Below are experts of layer 3 (counted from 0) of a mixture-of-experts language model. Rows are named router (the router's row for the expert), gate (a neuron's input weights, with its number), up (a neuron's input weights, with its number) and show model dimensions 0-191. Each number is 200 + 40 x the weight over its row's rms, rounded and kept within 0 to 999.
Before each expert's rows: "comes after" lists some tokens at least twice as common just before its tokens as in all text. This comes from a sample of Wikipedia text that the model never trained on. Tokens count by the router's weight.

# expert 4
comes after: "\n", " |", ")", " 0", "|", " 1"
router,187,228,182,213,196,135,210,229,170,214,252,182,177,208,233,236,202,178,177,191,205,150,148,152,188,175,205,228,166,140,188,223,216,150,179,187,209,239,220,255,253,197,220,148,211,198,240,181,227,225,200,213,167,243,149,174,163,132,171,231,197,208,197,192,197,186,196,169,125,234,234,155,248,188,228,266,181,266,122,145,245,311,177,136,257,231,199,183,166,241,97,116,146,215,273,182,232,185,220,133,186,245,188,145,184,232,213,169,296,205,248,155,255,217,187,179,234,176,268,241,285,178,270,249,201,206,307,216,209,238,185,123,189,166,244,150,209,186,188,182,227,158,274,162,169,142,211,239,202,152,235,204,267,197,117,194,222,212,158,254,194,286,236,219,189,242,208,212,210,224,208,182,123,180,165,119,187,242,203,214,193,182,226,217,196,234,175,220,196,207,306,172
gate0,269,281,137,212,255,174,205,187,205,186,249,221,202,195,262,261,202,160,208,124,283,175,216,208,127,166,178,173,205,150,200,210,151,278,221,207,177,158,223,178,204,119,156,217,202,207,238,196,204,155,190,214,239,207,177,158,204,238,250,204,235,208,213,169,194,242,192,105,257,330,131,200,153,180,173,181,251,213,234,139,230,317,237,174,162,157,188,184,279,164,161,210,178,217,241,183,178,162,158,180,253,230,188,150,222,218,216,183,198,233,126,210,179,196,164,163,224,193,180,220,240,262,259,208,301,196,200,199,214,151,175,183,212,208,178,208,221,214,163,148,149,194,243,208,244,229,244,205,173,209,184,204,254,172,162,195,201,200,201,235,198,212,265,212,105,173,188,121,178,238,191,235,155,118,199,169,249,216,144,173,222,244,183,217,228,272,206,204,304,158,242,272
up0,148,97,196,230,200,170,188,147,206,148,159,90,204,221,173,209,207,203,243,192,267,147,186,179,273,192,227,213,246,254,165,257,159,172,194,244,186,154,210,247,233,246,182,205,245,202,250,138,196,215,188,295,206,273,186,197,205,167,211,183,211,143,156,204,276,157,230,250,235,239,168,144,217,196,203,190,315,182,210,190,209,239,229,178,213,145,249,194,192,221,232,190,261,211,198,127,233,228,262,185,227,178,181,281,188,217,156,225,194,277,238,231,208,174,186,149,198,198,215,294,185,179,167,162,180,238,117,214,224,160,254,168,239,226,255,193,172,130,234,272,145,201,287,239,195,143,246,143,234,213,188,209,221,249,239,182,171,198,232,262,138,162,238,259,204,258,184,126,133,218,164,185,150,156,193,219,221,176,194,184,201,157,196,218,236,177,238,180,224,262,209,248
gate1,240,237,206,147,189,189,168,259,224,162,139,238,255,104,120,184,165,183,260,210,251,165,209,209,148,231,192,195,189,263,190,206,171,273,233,253,218,172,247,194,100,171,250,179,201,231,191,175,233,230,129,226,202,205,197,176,183,193,155,142,165,302,144,253,215,132,183,137,213,191,242,159,220,216,202,255,156,244,218,216,240,251,213,198,210,153,178,292,140,209,224,209,200,182,232,195,115,136,154,190,189,165,217,153,158,192,173,211,166,201,179,138,232,195,181,203,211,210,207,164,174,154,163,179,188,190,219,198,202,183,146,306,149,171,181,275,199,183,207,159,169,259,209,201,237,288,185,190,197,227,256,213,128,197,204,184,121,145,205,286,226,198,166,203,291,150,186,228,209,221,122,177,212,156,280,156,204,192,244,237,172,194,218,152,213,199,251,168,186,167,160,277
up1,184,187,223,246,216,199,213,175,108,203,286,189,178,205,180,219,235,248,153,198,106,223,197,171,166,72,244,238,173,148,160,231,162,166,150,146,147,192,185,231,266,233,226,215,181,184,137,280,168,205,242,184,175,138,181,167,209,224,284,231,213,140,181,185,187,205,161,265,183,276,237,155,168,215,156,188,267,181,192,231,178,176,275,180,195,210,185,143,284,167,200,194,241,186,249,192,254,220,179,269,220,239,213,200,271,187,241,145,216,207,207,190,169,260,185,223,165,137,184,205,205,221,183,244,159,238,246,256,139,222,268,139,313,216,172,166,234,204,198,174,176,219,199,184,196,203,189,209,217,183,139,150,218,168,205,132,265,217,117,164,148,197,180,174,185,257,199,181,205,254,265,176,132,204,178,204,190,189,169,188,133,231,129,261,196,197,141,204,204,200,164,139

# expert 0
comes after: "\n", "-", " (", "==", ":", " \""
router,165,235,149,231,170,142,284,224,121,250,237,240,196,169,166,278,257,217,112,203,144,150,157,201,168,139,302,170,199,202,203,147,243,176,276,188,222,220,165,235,146,178,224,211,241,247,227,206,243,165,180,218,112,164,218,210,154,144,200,232,264,184,216,218,300,165,220,171,207,259,253,141,228,102,240,236,202,134,224,183,278,214,212,231,213,227,200,230,249,168,179,190,218,230,185,187,207,179,277,202,215,125,150,167,170,202,138,241,219,183,243,189,175,191,172,265,251,137,260,176,194,145,199,283,137,205,226,236,215,221,180,211,209,214,215,193,228,250,147,139,222,157,229,146,182,212,203,154,236,172,177,148,170,242,193,170,192,202,205,206,156,176,207,249,217,188,144,289,250,216,202,214,224,208,252,193,227,255,161,181,206,155,275,245,198,222,202,159,262,219,206,215
gate0,240,168,214,194,194,201,197,237,234,211,223,169,244,240,196,201,204,209,160,146,146,165,202,221,255,199,226,152,254,208,257,192,160,146,215,209,189,257,135,259,228,204,257,209,201,186,232,180,231,101,179,170,219,142,276,209,187,240,256,186,152,192,234,213,165,124,253,203,214,216,180,228,141,191,237,191,280,152,174,244,261,264,253,185,176,188,246,266,188,113,136,223,170,202,229,191,157,181,200,319,190,169,212,243,209,182,103,222,179,190,186,223,233,270,203,165,127,222,189,162,222,123,260,193,200,185,223,172,102,266,189,209,192,167,226,173,176,207,181,202,270,85,221,227,191,210,271,176,275,196,205,178,189,228,183,248,155,273,188,209,210,290,281,246,173,208,226,282,202,198,229,175,241,242,162,181,206,161,148,143,192,196,226,232,224,185,189,204,215,254,195,183
up0,170,262,202,254,165,212,184,238,189,178,189,227,172,175,216,154,128,208,218,201,253,214,164,251,141,224,218,203,123,160,173,191,241,162,209,227,236,150,192,217,132,184,175,182,167,249,168,230,153,238,229,136,201,306,198,214,179,174,180,175,220,188,225,200,168,195,165,134,162,199,116,157,239,209,221,149,207,195,208,149,201,234,177,201,187,274,203,103,252,238,260,177,125,172,177,183,259,163,191,181,154,178,223,163,159,185,204,193,153,207,122,238,207,183,192,192,278,210,177,225,154,235,185,197,188,176,119,230,231,178,215,99,208,216,194,253,205,133,180,186,88,241,192,144,139,149,143,183,137,216,236,204,138,178,185,88,193,191,188,226,211,137,134,118,162,193,281,141,138,193,158,246,197,190,159,201,215,208,215,286,252,189,198,193,179,235,237,222,218,175,144,204
gate1,194,174,233,222,236,152,142,248,193,199,195,201,210,252,160,214,201,177,172,262,205,201,204,153,237,223,195,208,140,137,108,250,228,200,205,295,140,176,172,159,171,200,197,202,207,145,217,234,204,215,102,157,131,162,263,207,205,146,245,237,224,122,181,159,179,222,221,155,132,146,202,209,231,124,191,249,209,178,165,203,180,169,217,290,287,257,246,187,187,143,219,232,154,222,246,264,180,221,170,222,295,265,207,154,146,229,200,140,227,216,187,204,221,187,191,287,252,180,148,273,101,200,202,152,204,165,179,177,211,160,162,185,229,241,243,232,257,227,213,165,115,168,146,206,200,235,202,206,237,171,249,194,184,114,159,265,237,209,226,117,189,176,204,209,154,191,204,263,207,208,213,235,157,190,176,225,239,209,161,238,152,212,191,217,227,244,112,234,172,173,202,187
up1,221,200,253,167,231,187,128,189,170,214,190,216,175,200,154,150,174,186,195,214,183,154,140,171,275,251,220,245,163,149,168,136,221,242,185,233,219,205,219,207,129,174,194,182,179,231,165,245,186,165,105,176,175,236,202,164,179,170,150,271,174,182,138,116,127,236,219,233,161,259,162,187,243,194,266,211,190,193,195,208,176,217,177,284,251,208,216,184,179,98,261,243,155,194,259,370,186,154,135,163,238,226,175,170,227,239,185,169,189,239,182,217,184,166,143,206,253,219,167,262,121,201,176,182,157,191,195,138,224,127,212,193,183,210,227,198,173,277,216,183,190,158,239,161,207,236,235,186,250,185,284,179,184,163,133,202,189,218,246,213,164,169,195,215,142,187,179,290,172,164,162,256,188,160,201,173,235,283,154,173,182,170,234,218,199,242,190,163,230,206,190,246

# expert 2
comes after: " of", " the", "ed", " and", " to", "'"
router,187,247,118,201,258,138,149,255,115,238,250,218,143,145,189,229,228,183,227,174,149,112,210,202,227,194,245,142,250,191,180,241,224,128,263,238,176,212,176,261,251,127,257,173,156,284,184,258,259,178,153,239,172,176,177,152,181,183,201,169,209,224,194,168,289,227,187,225,178,193,216,205,244,206,159,143,173,147,200,176,190,218,211,228,208,198,147,186,241,117,220,223,216,90,199,242,208,157,225,238,221,184,180,124,126,186,180,180,202,203,196,170,247,231,197,193,174,240,309,193,206,171,241,208,252,147,231,209,208,226,255,110,237,204,257,176,242,211,178,213,199,125,214,166,132,190,285,141,233,224,236,228,212,143,213,265,180,168,216,229,137,252,163,236,188,183,207,146,160,194,222,211,181,214,262,223,242,223,241,213,163,141,220,234,260,180,186,185,160,199,201,207
gate0,233,269,188,244,232,203,188,239,193,174,245,204,173,201,151,96,221,159,251,172,221,187,147,140,210,197,197,206,202,257,157,219,134,228,177,178,243,191,276,175,162,219,125,215,163,259,178,202,147,152,250,132,183,233,165,211,240,221,187,222,188,207,185,236,256,214,159,246,221,278,233,243,208,152,248,269,179,151,216,173,243,195,206,193,178,259,106,209,219,153,223,203,215,205,207,229,212,190,116,195,211,153,159,172,91,199,200,234,133,180,216,215,180,173,247,149,169,166,206,206,160,248,149,151,277,276,190,255,242,171,198,140,272,198,242,180,169,221,210,155,160,156,162,247,197,157,193,190,191,187,143,171,178,236,222,218,173,222,191,227,196,180,197,173,98,181,191,208,227,279,198,185,184,195,230,216,170,214,312,261,324,188,271,191,213,200,195,267,183,211,261,224
up0,167,147,203,181,161,167,173,227,230,276,260,254,183,181,186,201,177,172,241,216,254,184,202,207,187,222,233,250,179,224,211,182,173,227,149,218,215,185,230,162,261,149,259,226,200,251,168,175,153,147,194,167,217,187,143,156,233,262,220,221,205,130,186,193,219,225,181,183,204,155,229,186,158,207,202,233,195,223,162,114,230,244,214,177,194,234,288,157,214,200,206,201,179,205,262,242,191,202,247,228,304,213,211,173,222,158,222,248,161,234,236,183,241,175,103,143,205,148,193,174,194,241,264,198,140,207,225,129,161,109,194,181,234,248,252,189,212,199,239,208,123,216,215,244,269,140,238,147,205,172,184,209,164,167,204,228,295,175,233,245,248,230,184,229,174,179,157,261,164,228,146,233,155,259,285,237,258,184,233,174,197,132,147,152,124,275,161,251,211,213,318,177
gate1,239,252,223,263,298,143,215,254,205,190,244,140,241,186,166,208,155,176,264,198,200,159,180,191,279,209,207,122,258,258,140,191,144,144,254,226,257,249,254,259,268,150,205,212,244,203,248,227,260,161,213,164,180,183,239,209,209,180,100,138,239,244,187,242,159,151,173,208,225,213,183,197,191,199,213,204,239,204,204,211,226,197,298,210,209,187,213,166,254,188,227,142,232,245,218,262,196,243,232,241,175,214,143,214,161,146,175,168,227,230,218,172,197,207,195,201,276,177,224,235,119,150,204,188,291,114,268,156,240,164,230,200,235,138,210,214,170,145,167,183,191,166,236,183,164,166,148,183,194,197,157,253,270,230,202,178,197,202,180,228,223,130,191,155,156,124,232,127,123,159,212,187,146,213,198,198,192,191,126,196,130,212,170,163,195,181,199,182,169,215,181,274
up1,182,233,193,191,200,194,271,273,242,242,161,137,202,230,200,166,205,229,211,218,303,148,222,150,283,190,232,221,250,184,228,147,194,192,216,211,155,192,156,249,166,144,219,230,186,184,190,199,208,228,270,216,178,185,236,174,153,156,180,169,178,207,173,208,213,153,166,242,215,167,180,253,284,185,251,210,214,154,131,199,277,196,209,214,140,271,229,166,207,166,268,107,181,192,171,247,140,219,231,238,207,241,155,243,202,176,144,247,141,277,234,229,307,251,198,240,276,181,230,211,165,177,203,204,177,206,202,209,211,96,177,224,125,222,238,139,247,169,237,191,159,169,221,197,187,212,221,205,162,228,225,129,155,204,164,162,222,218,215,284,134,153,220,233,196,251,205,173,175,124,150,199,180,159,194,215,119,160,272,221,218,151,170,212,192,158,255,118,197,238,174,219